Experts of a small language model: 5541 steps.
Below are experts of layer 10 (counted from 0) of a mixture-of-experts language model. Rows are named router (the router's row for the expert), gate (a neuron's input weights, with its number), up (a neuron's input weights, with its number) and show model dimensions 0-159. Each number is 128 + 32 x the weight over its row's rms, rounded and kept within 0 to 255. Numbers have three digits each.
After each expert's rows: "comes after" lists some tokens at least twice as common just before its tokens as in all text. This comes from a sample of Wikipedia text that the model never trained on. Tokens count by the router's weight.

# expert 25
router:079103112079127113157123133120107142158093169142118161159155179087071164131074145131132162175178117170184175141154053161121146145133094131104141109134116102086183134095109170081146087082115119090101081112130186186150128145157142159074050106140083131102123122138152146182153111175148100108147072102133137098085143126139146091165129212147113154203132061159148145069137141181104142123094115144149129162135149113132099097135199121097151096108143132170074114112140121087158109139158081
gate2:059120073091118111169128141109149135157124139141110109130079186115064147148098206109138116090145179130111128228122127097121115212121072081112187110142158156112141130119124143145109092143141149110145100108122066130147135136151141079064118074143148195117132125178142151180142117132154103186129107120112122146110088130080191145163214170121094168146159100098138085103137107091142111104118137093156125125166162074075117181103114162116142184103151100127142150098104108129172140074118090
up2:089110156155127159127113107160114102140131110107124118153188143076124119174060069141129135104151091144137156165228130146172108177128145085128180108160081089123106208131147063162119090119132158131072118129179087161164137186096093128162136075157106161148110156182170132094074150055173139156154104139120119130138131168096148101117121173185155096100076089187118117101130108048063138087130089148137130067154143135128133152111124115160100125110132115152168127155157120133147149152172125
gate3:128115151148154150083074112129095119151057193104168130102125113156119187125110147185141137144104168074121177153174122174163103099146134139075127091192091095080183118149182115128180095130094114123100173123110142186163129134121160113153102187145106143118132143107169154139094155150123134139102072141121128097088123121085141151122176110176150107147141116069172117135054129086099209093142146122114163137119067159015081146065142156171151126084139128148125131133103110115150124161122111
up3:158098110121068164173144126153103166142154063185144155103123096117163087105121134074130135147176201150137172090142089112145164125146129112132144112112169138116165126146108119067076147161171107164152117138113127087148108099134112065100131138136094139072167193090138158132081108179161192147146116111136140181108107163092199152161155146183055113120124137068107119111158075109161126078180110095148090121164088077165087158165141128083174110115095152095068106103172155120138142138126098
gate4:119122145110175165154096167124097138107101142177135154142114076098106139146160119109107131176133131108187174187109130127094138162162193138134131135101162101074148133136083101077174116122155128125195164109066152190125147169163083142138105136122113071150156127064075121108067149131164099117154163093106097114135143153132113119145088195167168077148118171115174122082128158166119122075133159101158184152139168144124070085094134096144148139087177109129026083128184175128122146157133147
up4:123171139067135156119130181147143102089059126094148118099067160135132107125134130121108190107120123159139142125123147099109124096144080129097163064059170092140120173106097102107144083114141130137128159101156089215133131177097112157116111140089123120215107159158069123126111128135122121037114118168143160116106064154168120130152087158152128118141110052117125110163115092141097112121149127136210113170129166072176162140122101118189102073147175123110172175188115162107124156105096149
gate5:109116137049140117138102141157107127133123137180096213165166147060081174137118151098122137142192079109092095079101156139136116126088150194191108108093082132098088092105154131072108148105127119101138018126145154161129149173109139132151083130150155113165155086103140085156070137109156112101127147154114146109178121104134129168115072124171130131160172143189158112128144173128165108074171143149110112152142109124177197099133120176123135118132100147183108152140158147178074171107107099
up5:085102120080109119129167132102110152087153164132141101152140119073125174158124130080136195077155099109166119101116148147094147079076072147116198116090150180160152152213131101158174119114144161108138146145110145148085093168161086099200124098118111138082157138159131141086164171143122180128145099163142134081149108161134108172109130064118136205081110107141148136101156098119127134074078114182083171127108167107124104178154101116099083168127145118108137130126137042085152118171130069
comes after: "\n", ")", " ", "\"", "%", " for"

# expert 10
router:125177166077139130104094110141146146151130171144121140138152169098095169116111134165242107132169096165091105112077164167089137131164102166120083122137157077117127153093130186078123110123055146147096111135170204128167112117121145149073047103156113135072184109130129198155132110170153146099148112081069162104125107125128117127142121217144124115204117123141144062131102136135099144128101130128133130137110174113146139137098206120131094175099148104140102120138104137066099098148114095
gate14:108093176104095128143098145129177097143144111157100116089127145096128064139115110091145103132161053131133159104138156127099149073098142195120148105069102059186155111156089122118180098140169125192186117132106145096105108168147071109099105097129134118101170093183072158141142152132108089132121169171100114129127155088078183141133163089171127177156180139130135117133153098126140127151051132157086172159175108103113105139115137083127183204156143080141138083178078133113105165177143115
up14:129151158106141183135102126146100154090114089125109208085154142078169121094157096139116115168118121149123109143143153144074135178148094101159131152123129090137143092066130117130156216077110089140120094134148090099090106178098099124100129181109157150142095118092142099155104165148177120075094171159081066188132161135164120166110181114157134116141102122070092126142130163123152144121197111130118156150135194156078171014077125139087074126096126094150108161087137136131118163159143148
gate15:147157105151139144096171136210103122098111116169141132133143175132104195114175088157116143161091091137104137101087085127087180061102128179177204124102125160132075063131104152128102132104107171116150139133119162117118166101106147160117105115175117105112166157147095101136134141161154165087169106109122157148120085151128148119123152181161130130163072102113150206119126162148148156165113117187143171156053167064159090125067196125128090132079104091138120123107132140055084129150155091
up15:113154104109090162117164111157140145058168149102106091218123129169115125147137104124103080116150097135137130152112126162104095029115125198171159151148176132179116125106073040124123098109159124161097143086147135107185119100149111093150102199092119162132146051181116144118166113146137148110116135116128141147127072116131190107131129189100179124074127081195112159116177141158109123166089088150144178148130092129142108155101152149138098153134104115145153090127163147053130093159095139
gate16:131124066145140120084112141115159078141138205145155107140155201101141084100132124186141131119155121104114113173151100173113161122162153157090194147074133115113097162168123153135106155098084142149118106162118155168101149084087113118101122165048112099104083184106149112119138109154160041084109135159148143101147111156173105063091095159188116112141177086146184156172085106103141134074167119115114196106113188115101119104133143212136097118106118071155139105090141134162116143144141112
up16:094139149125157146125052085133138085137082132108114134131139169106098104180151107169102102072115146170149113092104115164046135164141134157116150117199099145102175139117162136134081197134153065119169139129101178128177087212166125135117123099153141069106175152103105135145126132161056138069181107158119125202180107105111146170141131122081197170109152118170090073160161095186170114126145114149121114122108076092139144080126112102134101164091117139119118139112112127134155143092085150
gate17:117131105089171145113118112162073047127141102119163165132158140113170177134103092155131079143162166097109125061087130136109128105116202176069198099099133101147135105169154142113106136143110131073140090151110153170161087109162084113085119139120141143109167126083102111113072110162194128106134080141080117139120114190158146160140173135186148131115139084137099146168216105126166163118079120121114194128090209087139111140147154151128181185123158072123171119122143119093108113101116143
up17:059161118106141145149132137129095112113102089104134083049212163129158196155153120169168111121176124143136118033123144137133088138066197196090082166204120142152134104103135183098148160195142121078149137102111162142175143178103090137088119089118171064136164098094107113094118142099142096080146145139104131145136111123149131115154085111115147157138138116130120129114100146170127143107098137141060123117037107144175126143134124166175139110118119143107124053129152135152154089126110152
comes after: "\n", " (", "-", ".", " \"", " D"

# expert 31
router:115111130122119130175134101109135112177120168183139165128113178133074134106091121152193148114150164119135097133179077212076146104150069145142115112162162123095131105105119139034140097106117129122118093184101155143177143123130104134129037108134159098118090125098153107151181139141167095140120118108119125135093146094170126081096171184188102148116100114183162148112068193170085112139120131133091129176106127083097161116131165116051092162120177146162093130119150145100155081200133113
gate0:096124147129080146132120095078107049131105113195127143173158141079118130120154124121137152094125101174152136178201157103077150047166135106086129119079139106159154154120136119062129196149106104155121155113127153071122140050125102120122120175178156127143101097172166120121120064150115095147121150128124098186070086093148178139151123167138106154164104121109134129149120104138102091112137231055164079117130108123115164151134149119144162128103099182171192124166131133129179108114097112
up0:134123143086106097128139101136166132142146103087102102133094118117153164166151153135145141120140084156146124118097141155182184156173138056138101158137117163142124152152184054179158121081124102110076115103083135162128133116131124135154154104141022137188163163121118147069125188123139161125085038171088136157177141097097071145117182135131095179146153125076125110092131134150150093125095122122123123122099141133212157039171156138101119095093072093078142140135097143146100094103119097
gate1:094130101145151079150132133114179162156147136120093180109093100076092122102124137138156153115114079112122099111132169185118097158181130115196073159146149097165144140149087138043169103124099141140113096102176152109142138125160114173151099138091054125153077079101120114104160179133112117104127130134153111166126202064210111156112136155153127160139154139138123101161059165133141077183146132094108137173077124084138096069157173064158067095094141178121143130144142145153180133128148148
up1:175117121109109125145088132134072047113163100120080171050155144148130130092100057163139142188107107151134143116100148057144128094105127162127075146100078103111140130157165119097092117168130130167101077180124164098167186068132079135105140075142152142048150126187124088139115111091114204118111098155102121120177148140186128158131112165124124110138107132169117128171151217143146188124159146149155153137126125132173088095086153112117101113074184138097100101132115134131102108168106151
gate2:159142108120131197128148171185164132140109116151156095087148137125113132158095108124133068202154165104140181055106133180071142122194154126136105067128095116118142135081170143101108069091109099151143177151125155142145142174127117098102118113145097154180113109107140146154128116154185115069161122059122144085101098146142100107114108170136153190116122111072124142101140114123147135116206112163166139151111138099145100115109168179062145110097186143113155199056151122056120078139106120
up2:090099151153109074110105100074079109132142139054067147134102163096144173131170107191150133080088144119168108144174081122150135163126047151073135144150086131143102111124078151141175150148137145107139097157107141144154174105110118120152080108081146073125141146088137091124146137083091077180115086162154111165180165127168154113152146109161091109149064118199113161091098126097103108164081175141151116095125143158121182172122083136159038086134110142174106117129141121154162131178155125
gate3:125113138101071095180104138108090184120138099116159146130059128088113149104119162164155144168153148152126128134146126193095123134114089123205102176081069130113098073134104132114156114108159120149169173094142132153081168083105090112163098145144206143102138160154108175073154118185117128085122124126148192075120153158137170111101100133131188111120089129152127128122114095150108126154109143072107109078149086136025090155149170127133187150095139125076167129122079120139129205115173109
up3:155169100067124052109133135108192142143095111119142198114177109142126121121167137151146098085173138101133144125084183161135127135071193170178161113111108175127118129117158105134092102087078086032164119135057122177090096184108126140131141150094094134114143137111158104135124131125116172114158091176099093062150142148132062179151197141070142134117135106134187126110133158150176098120067132111071093152102145134131136172127135154115101139120129172188058123121118109152127155128152114
comes after: "\n", " Al", " de", " by", " N", " I"

# expert 11
router:110094165089151160128085124146109110149167179140126161154136154089090177140106141175199171187163099142130123124148090158062156110148108126110101140132120093093172131089129141099173094114083076129101150157162148174173102096177136146067102125207111116109106152113129173184187066121155108105150100051068122079108135112118126142162133165139127129210073096120150139154117140118132151110139101154092108171086149068116152145104176149102112133063175117130129136131137121078161098108111065
gate0:155091103113134116143111149155154114154107104203154068110163156132096141136127118208141123143089090112099118095124119044096207131139158167148161069094157144124160109130112117122123045109127153126120096140101156153117099115141114070086122135162128088134130140151130183129130107126123171134094172151062197106165110163150077108079086129151102163148038150127162198145120139120142191192161139119083146114136170154136131074096133139126132179041134098159153144123094127114159117102125095
up0:093106149120086160101112150164116122118149084152092188127113137134079082116153175132123106082163146129084137114126154097106083181132103169124155080177125186142098082087163097103196107078138106115066117156103110197124088131127154127161125188088081128108061122135091138114123174118139109142117112091122121131163183152139139144157100128155074150135104121171173156141137155077173120122165244085123144173074064121084144112174082121138163121116171089091133124122134132107177146174121142
gate1:098118168096178087112127099157096111142066095174097136142106161173079089147131161118146130137147046085126146130137084112066123128151087154119105135100211114061127121118099127127103099108166154087130136185101130141159133135100151180145100106132173115156176142119131169185133088139137082155178115111128124037152178098089069108107131195192087139155177139090126130144112154093108124141117130123128154152141161189075158145070190097165124158102076139126099104127174156130152113108100158
up1:139096147145139163129116121119179151054190121114142123091070100121182183125072099081135106171121174153127152172122169152180125162114153164115195119124078172153167144189090126134148169119117118109132137097095139095108126157123067158111128133098038141100098114095110139103109103116157149148168156161188104118133096100124176149171139137140131114101170127142092117137142123107134163096169035128146102075103097112128134117217109146072134131137122111103163174115118080163122165107117036
gate2:139105106088068137105132090053077152157090133140118109141140084144159116097117118137141117160186080117093143112106105101137079143176177113083122132138106144094115114150133160111124123147159102102128092170094155135208071107153096169036119177105116147107133124106093128149139175151147115041135138175135117109142167146098087132105123138123093120212177133127155169092129188121129207122112173148122201150131129127174095112094196119113123091170138112172133101115152076114140120159134051
up2:116112068165148104109121096180116075126111161152146101169118185089134172096111128171130129083157133135150147052116156136141070126165143156138057160091144156140136138126194123145154132145156164113140129191108141150109105116092141116143113057087160098127101173120142125082107097104157078117147207133146085161103055062164089133170139139156088151110103126182125155059116133191118158091144101106111090194106074123111139151168134165147111120134121074142111197095142092153127089128171106
gate3:069120151059164129178078158118131107163115122159112091135100134133158104137108139103098161112144197145169137192178117111092086126119107126129164094127144111149101120122159128106136133130105133168140108094097169162207165074136132098148138183096025093198065115144172081135175108103113118160107068075118137167151127114166125136121161143150101123168141116065124155162120127115132139165134114109085150106137090161149121086096130130126143114065125114189223185118114104152106137082159078
up3:152190104086147169117153143158174104141166109174129099208090121105110145180125144202104108115108122063102075211087100141109134086096150129044095127135120112119142088162093143186176105113152077186076106134091115203079073117156174115100129124095146174092133134168125152126107105100099143115112151192114179112161107144174098184085105135091134156144127143121133081136148135124188132106149116136065120133131133127155183136145091121111136053134108148106106181108126120105133121133136129
comes after: " the", "|", " |", " The", " (", "=="

# expert 23
router:126123140064122127147089068133116144146155162162116165142133130118140154111093128168146154125157122196166181109137138138122126137098090179127099114175166151101178118156125125128159104084075095137164081172072186149181131142162116162045053119133119121117098133092159152141155121175163100137128111120073144098099181107118129084163111177143064156177137111143154120100149163140119133090131114183078148164086177072119098078145175087125138128102184108153079150134101117065153049146136088
gate2:112094139106128150147148135140153156108167155130155157136159121095153112129144128147128169165122148124122134108075081164165135138119186165145114138123116135194158190126173093143063204109095116100112119137090183166185116064092159128161069132129095115103111171132127142150126125073130089059169106104083184114084159078083096085107117151081153163141062162143093122113161149137143125112151090184049089150104156111148094174188098136158112138096160121121092159118137136115133106226136091
up2:139102067113106163161114118094150168123176115130150108139134084132126072120127111123121095108130132088139132195108104131124111171077166135168123173165074137184081143156142092176080164105153180112134114134130162142111118096133134128151108078120133091099111144158105073157121115049114087117191091126167124113122148141019103103142120115065154110110131162150138166072150140090114117155098121150089102138101186213134102149173049150144126108141150107084128139121146194174105124192186121
gate3:113086094135118150153143184112100143107082091140141124132098140119134085085085122121134133152149127105131123067153084117116154095153143102194123134084137112133098096190123142104111100165098114202153130086204147099189123084114084170098104088118112050137148111132105159141151133179167067173134163195151112037127159160099144157155136115190139106173181127152093089123111170174156070158125141159102116155077138151115127112147148104168119137133149155112140157156108137191075058103105094
up3:142093155175117123142156134171054159198103105096201174109138070154143129066065108167123096164144123120100145133118133149157091130086151066113091106192162133167150128165157118201137105107074102151141136100164106147126091120095148206128123117115137124187159162122122102118126167147146106148121170107095163149108061102095118130147091085165163179141111175100110114139131095112070100111181116123155119119157131118089167121139144135162084169172114094120133185206131128127100124094057100
gate4:097111120085097126093045120152119169118142139160130111140119058130097168145197142149153120119116124153123091095078146150096125173104166189154095150172145134128090104112170135155088073115122157159127113095097102229170152143113194160146090100130152068112115114148115150174117093106134161158124122113120102119148172154072084090126097158149074111091132157142104086121112171165079165134081188116091098097076161140148125102106137093146121134088139092197090148143096093094188148067118152
up4:175164141106128136154109109096116054122060074133096180140115174089114113070138136099138172108087139072133128138127106117133165142148135156080165145120129057155118162162100155058135142144121090143113145195125196067147114108140117099082153082128101121123140121123160161127165181114069110115176118161092130080145113088199155156121179142069185130172157111159167137135105101182195083163101180148137132148131112135142121046153171098101126100123129159124136114083136147108116153150070127
gate5:122147072077098101138080107113129190153138177169144170143145139131091104130090151096149162194128164192132117088155126098122124142174134127129114125122156131066108121136095136127143095146092103105196146136132142181087134087141055151091145108171127099146157121124117097106105113112138130159136176138145161108116083105110151084177192155153094124146148113125133147130135113099172129112207095107148120153108214036181105093139145058099093132109140099149130181149146195144073102133130041
up5:127122142136132164152159125162105115101100097130155091114167118135139113116115084087136174169138118057071099131161121121102145117135105056122237103169103086154176130126114109079115077145123138104079132136155097118117131190092081064132107089151129132041134147194134132130143125190139122176134062150144152147121171106146191106135095107116124136122154129186120128134099101097093099186063135126124158125160167132082124082143079128132197110127148120139145097101131097163179122129222141
comes after: "\n", ")", "==", " he", " =", " He"

# expert 8
router:098121103113165138121060137131136125155165137125114123155170165107070151086114134214180166125162161184145176115138092104071139161115099168076154140134113125086195149078143125104129077141103137100124122138119121136164140134156144143064037160180081108106133142115119145212169082167157137156155144101106118133081141124148106110129105169179140100184069063144193108117124059122166160131128159117102054169133139087115149116081153125100164128129147110126154151140140163076126092132123095
gate2:107146100186144116135107096115130107110129126127152126169107124099140159136112055192121129159135133088211144135161119168097212102090079116046129165130082106111116112133166142145135117135117133152146160100060104138145147163135134162119144179204192139128136136069147132139192131100138113091083105110091138143129188076099165099058124159055087090218145137129131144132091142097185151077149128103099079142113111118125125165171118144100114165102146094118182172098165106112121106115124135
up2:140130067108053127169137165109120136138156124110157094151155084123156098161179101153138161108119138221146173167152043145149097102162153134103160120115120086175149137184103155179131108154176183056069103119113066104141185102171109086094126108068086214146072164124131129108096108084127129150117157083134132116100094125128137093150155137079106119122181123136163100082138146193097119134080135089055147143115150108133143149141167158152145106148108096134122112130098111106130154156097153
gate3:107147153100165155142128209187159116167121139142144182065155140112129075132159107113158126121133085159163124127083087114120126063145163105151091108133108120164129203070191139091143095125079151125133120124142087146112121031129112114134122133086075145130125133137113143110111138149135172080118161169134134078087127085118143077145156129123095102171072100112164157158129171157189092132086111080118092214121125114116139127080120140150134186189116143103217142091075124128130095088142150
up3:164178088195158085119111065131106132146168142121082164118116089165115175135119129122116146085127189093134104128098130130063133127100136111106145139134154134124078146069113165095155134132136089124150089159113154157193154135096140073127108157121139133152110130198166109180105178163084094131162103117148177143080206121071094154134153107163101156103137187070073117170095169117144092162090165102122152083116095132203154116092155103120109184117118098133083111126162216126136099138119095
gate4:179208089117192146106108145193116085153124118121104119095149124121074178165146095188135084134108109130104142072128091108154118137134180141117076092089127085130184086138198112122116092154155105085138125148145066161140091085090133141063121181119082099119145161134106168162111178152096117113119163082101164115134219104082096133100123083175123109164111061097149138141088097102197143141124117150111100118159101125117146116182110141141144119166195192114151163105117139117121161124127122
up4:122115111185193144109126128076147130120161130104109150093149148087120136099105202137150110162130084118111133106095104186131128175079118110183169119166140143132111084123102116170184188103136091088124132116105098087073165143100182195126137157146180112119085112183160145185071106157133123145119119120145118197139132125161133102078127131155120108128068104074176104174073085093091134101223161081128115143171143105153050113071119165133084105149182109145121113140113149122125122116140105
gate5:110144122098137108106053060133152168154173116158136109119098086113140099099096166185123118130193126166068161110116085092139088121198140192127142125102102089133080109137069125148115149139157107096161128115123122162102087073189099182067137123130150203065108108117126129188164094109107151086136128131121168113098133130170118153154104126047184147158126116093154089109185112127164126143205095086072145142148130060182152135151162127152173116126145098136105142110127103169122140143131131
up5:140112129129177111171153148084124119126173126146120150096179118154162119166161161096096214164078093056148093101110151138162121116093115142082174094191088145071105141143117102157111158136099098097153158138122116154173158097087115158163111135139103143167141194102072135108129104119131112160056112096102175165102157058163128129129143118117108127169101108120135171131116162131103123084127061101152103169121118102139139125224134102117169153122098157094106178181181135104089097073095195
comes after: "\n", " |", " the", "==", " ", "==="

# expert 2
router:105140129125134132127108092173092097189134128168098146155090132112076177132090131164200174123158121125162090108173116123112143123088084115101141167117113126082142169132152140087125089053098116159084148159096175162174095134120173128069055106178140149067108143125134166194195145171126141077169153092044181122143153120124063149157126165141152127184070079144153105148137141131130155124135147096114135165075179090176143158129146100136112166091153121144106154140104087092127102104113107
gate0:109114116079165118168121134127152179119155105131154140170059112100083102178078112161130089108152089119156100158133144069211143137106079085167178139141188147096141111111130112151105130167136116147081130152095097165127101151170199118169102147129102124165141068146121142080114151130124115104143166057082157127147199057144132126197194146110126126152138098121151166117098133161132112133087113174126116160128106098156147148161132127091203087102073147165171118058087079086128141109136120
up0:104085117112130117093110171108101118159141104143152171150103118126056059163103121147167149146146100110131124133113151126185124077132098113125159191142138206117083041159126121120118085119091192112095125183131100089177078100147155140168134157088133146149140098173076241102131106129139174183149074113100100084137189179147103124187105102135127132140126115089199142145142152122117109125148092140197106156124152085117114108140078120112122090101105156152092131092099089157118133085126134
gate1:156089124095120138109088126175115108124089100185143101132134151133118140109110156093128095122157076127179119098168129137101135125084099142150151139121147159142151170107161181141117174148090162127092094164163131123150090084192092090107124102122128148147099132091167239160158114125129135175136167090145105183079121129147090115114208107154121087113110081127132108081089093111136103079160131124207135167087129075169108241139128077122121165125118149142196157114071124160117110184139118
up1:096151165100102087152128090127106173089107149144182163139119090157107159135098108154104107198118137088087139085091134110100128129080138116124153164175097142190151130158124118119136173118117137166133067077091074143202115139168100099093122117125128170112129146200123069061115137119131141142105138177184135034088166143060068137107084146102134163135142148123161090178140159110154125192179135094169095133150157146107113101101146123114159065115167187159086152094125131114152169128138146
gate2:127136150125169112162124126164085120116132123121100077111135131127098191162121100125144218126125149098128126149123172093113162142104179116088139174122167164157159140187118151132078142116113187122123118110102136112195069139130174141111085109200126100137102087112141128132180138195136226087094165092129141109102108098113076192095149164127105115117152022091119052115099139139121133093071139136136117125165120145155110167171112082149120150059130106103131116121118044129112138097142142
up2:156193058137117120099169154064151111096135124187173157142124113111072190109126101135167106108101077114148158120117173156093033118095193208132091109060139142138118100093091109119112100197105110158115100167122107139138135133135098123158088183107127127177091089159114098134122124140145069176124089123126181119152186146160084126135131114167140124137173115132165090127142123128126138107115124123151128061149147118175133141145184117129164148131099189177164042096143143138117172149100099
gate3:090130124149115126130100206146184161143125076180169151108111150115072149156079163120134093085176186116134124102160088150105104061017067103219130142096108140123153096113130172091115138131089154089114122122149138068156114109113142091123109132131115158214111114069140187183154126135136120104149129142086126140149137098194122162111107112106136125153182087130125177123119143162154138163145110141139136143123141079129107174135127087179095088144038171130132108113095107122134146161136095
up3:142183182107098156107076098106138110119143105121109111096119134123107166135105076100144129133055142140209116112122134083096155093143152135070139140148146114130069124116186141137119173123111163120082077146118125189129130022107174124083110159170147119087135141136070123133086103178112130118125191107110120106140116149104147133193112097139190099117105090197133128114118101118134116180156197194194158120138175148155121169160185123126174122118144110136151069133149099163122120148064090
comes after: "-", " |", ".", " (", " ", " H"

# expert 9
router:156126124073148148139121096129111095174093159156118150150116148081072178065100134133168155181138097175183144074155081100109134158149108125101134080127137136114153126127085123082118115112112075123125105153147148140203126091164120181088061107152119104096104120133173148176178121158202129115137075072140077101117181139132147141133108198133066088207148097126121161103145127124130135152139128163114138163091143074104077139128185106103102135157172112192151091106123075079148112150154085
gate2:176134152039107099153130116087124144156132132151150111114096129184125114095151072109158171163093137133158133142084142112130148183136094171152153127147130125095117075136126073091188062110135147103057111101106117158177152126190137183047118139075106107114174111158118173174141096202189117132125174149107124132125133103138130176118121143136117123075156117086102084167108129106146153166093156101113145111173152138145136206112130072107115141152119158133166055106068128121086182132112077
up2:147128146074134131129107123153118116085115096174121150090151161120114126126148127098134152098106158103131087120108126115101144210154135149114128142103133109092122091075096128104095147124134151160124164144103113166148098148154140191159127095179192116155156174161135126141102099215100161106152207176124025115159173111135122155101212142161106124090143120168134112105087101145110123098111132105144080067163143181128119170182163112121111148086110030177110083123086143168122054160129123
gate3:107112119069127188146139182193100083092132109174113117122162131125084149133102151146138164109124144176178166094173149054094156178159143112125149118105117117091165145123179137156102090185110143117113062113079135144118041090167103163093111116115105126107118091146105102211110142150146148173183096126115169170150083161103176145138135144119133088194177160084108125065128079131119126136094088095125139107101131125127105073123123164088094188104152117122175118156128170141102080143176091
up3:163138173174137207145130110181162100120072149132067098150158085066152181107136075103138083153122139163103110131097132099113125101146179141176108175038140087130133174145080135113145074121113124137118177128118157100087146133095110094167109150142116139164118123166152111131115178091114138088115160090134050137141132118074059146113096155159108132147099136072100108112097142104136165141169130175099098117093156115212100133164114116152115079166170116125127127131168144159158130171192200
gate4:096167079151132140023168129054116100122130128151150160155125148069127123132113154153137145142122138139120161103192146139092069160160137079079124117149193127106143155121144199125096168117124105091164094153144087152170100101090080133176104105157184137123127143118222112154161088131136169134092070143126152127095153146146138188097147109149121128171179095103154177158109164111112076181127106177135132100091099116083098096139114092115153159132102060143111134070152108139067118165149122
up4:130143088157144131063107114093154076121156107077101180154138140118128161135156140144130075050181076100139126130138114151135073053095095109154129152070136095114155172120148135126129165128134137127153114101134081129138130113088160136134130113223163162147097187121154100136146118095135212161089060131143097051109169104116155163087093129137142144137078149136161139185158107115124095129092065214117129128094117075118105104102141092189110105127141139112147177143133099124160140145140204
gate5:166087117101180156129112125154079144116093181165143138169167141107097165145113135112133113101123148130163148118145109127080182153131097143112160145114222138113115102121102133056195162116124063115197121078099091186147169076146126109135105118134126173080144095129126151145138145141160195133086125114129119073160119115110112132193138101116073132117136139079134176075143129120084136111117087149102137085155085126155124188195061091118159121159135188160085160150113152054183110114096160
up5:122147138105171134134114108189087117164119161117136117166059110099131083145172154122125101119136098114091129052162140162153112149154140122110152111159169145112183103149126126086157127073074158153111128152110118109112139107133157107129134127108045147134188152122126194153102104160151149079104101153118159113083182081148130047117110154214092109096188091103125124126119095152109173088074101115189125072135088171141119117108171090121164111158158168122067171140136056139169144171160170
comes after: "\n", " |", " 1", " on", " ", "|"

# expert 17
router:124134130118177160181099090165151103137116169101128153157159171072083180153091132160222162105177140165099108066204143169069150126121115134143105103165115137102153108096120164129164159058081091145116172144139142124145136115122156159128053121158156095096104139107134161153169081149103130104186075091065108123094132107145145100153121164132057149174094119098095080122086140142122118159116127151130083146162160068087111092161173141135120103106168143176108133108089139056114133124139110
gate0:124150130108077132180144084117092138131084130165139118106159194177116095089083124081143129155142158187145106145100097147071094105146077097165109172207152201148153062122130164118130101152116077093097113137160165140085157157065117117102110132120125148092140122127144153117094102138132182150141163204170093110092100130092101154162088130104128115123053130065118147148106120078132095136169123117096120146132156092131136094198049082141095147151185119179184176113118143125125133150140093
up0:141198159142155140127163144173069128095157161076140092161149147095142134113129050153141112110136123160136159178144168081093132149120109106070126104133113148211128123180127126132079120093110192106095106145131169121059099108128090156120119073092165161116097091135068148128128192119099151147140064118135185155094138169103115132144121125105134161131056142120066187094150134095133149142161095117190107149057160179176139153122119106093111095103187092200099114118127146118123129107131170
gate1:142189112120111124153145122146153173153142100147105114119153155128120153124102145173155122102172105117182124133113137180182113100143076156138114147150144132140107098075123148084165142143195119170111146157103177152124099125142092148098113144117136099137127094101207182130122143049122144112142174135171147110136100145104117076143071099122129181121132147144101108082075137169138054130110052108086080173119117014124072198109105170168183165165127102107141076124136107119084130134114068
up1:157051099097138134187126213177153177151140120100131128054123152100117092139098185082162123092146126114170075101131177174135100091098129147127119119166107160076166105070091079112104081055143106135125086114088101180149142106135121104110161188141135154148147143125111071221161090067109162115101153140138087086138118147116140110150114168101176146165103116133129100129120100157171172168205127108104085139138119116152072075116154139142115132110144129110150110159101174099104110147136124
gate2:151085103106130112084100090160075081135151224105080120168132139118138162202148098168149118119104152142124136123137116166171114071116142088075079149140103085103155179083094126114089178065110116153175120106113114156133188143096228113114117131100173090166084146151198143100153137102099178082183105089133113067135153099204105139129126128126140116150124148133103093131113180114135126116139107147107178131150126139156107127114124116171142143194110165108099110080123082118163119116096182
up2:096171160070120159115219100105108121089101143152037104181114181081165097167125097189121112118148159127123104133149141092107131127133080146139108149128210091176147141109174150120180139137120101165129105131149104097136137102190081157139142118149131032133165113122098167108142082124137202123144149181143136126122061094152078129098158100147152134091180148105148139078105160158112153138174091159053128126111173119089133099157116104108123104125155105155122137153169073128105162080113108
gate3:108039128135166118154107085147151141088084178112057158128104118097169165102105153158129097151111097158205131116156118160104173093165131166062144134115158061102201125094126151099120166104064126154104158096104113126144159152155128084137123082179230140136147191173120066111156062110125091148157169119161166097159176105125181129151154160102081119170155114100078143137139175135110108126104111132124127105083130121143154150122138124097150163114132114127125085093122142093130109083088085
up3:126129123093138081125146112115146177116151153178158096132089118148140108185111100154134136125196140128127129181095100105149161143078060056174102126145163187110167118170115091131149141158194076141172155142139158094148107142122161076115138157128081150133106140129204145104103107152182112126164095094071019101081139178155071159135108052104058129116116072118121125069101098104108119130142156147181177151146155119145103110133111155125141119114114113143086120132153102100136143167189119
comes after: " the", "|", " of", " a", ":", " in"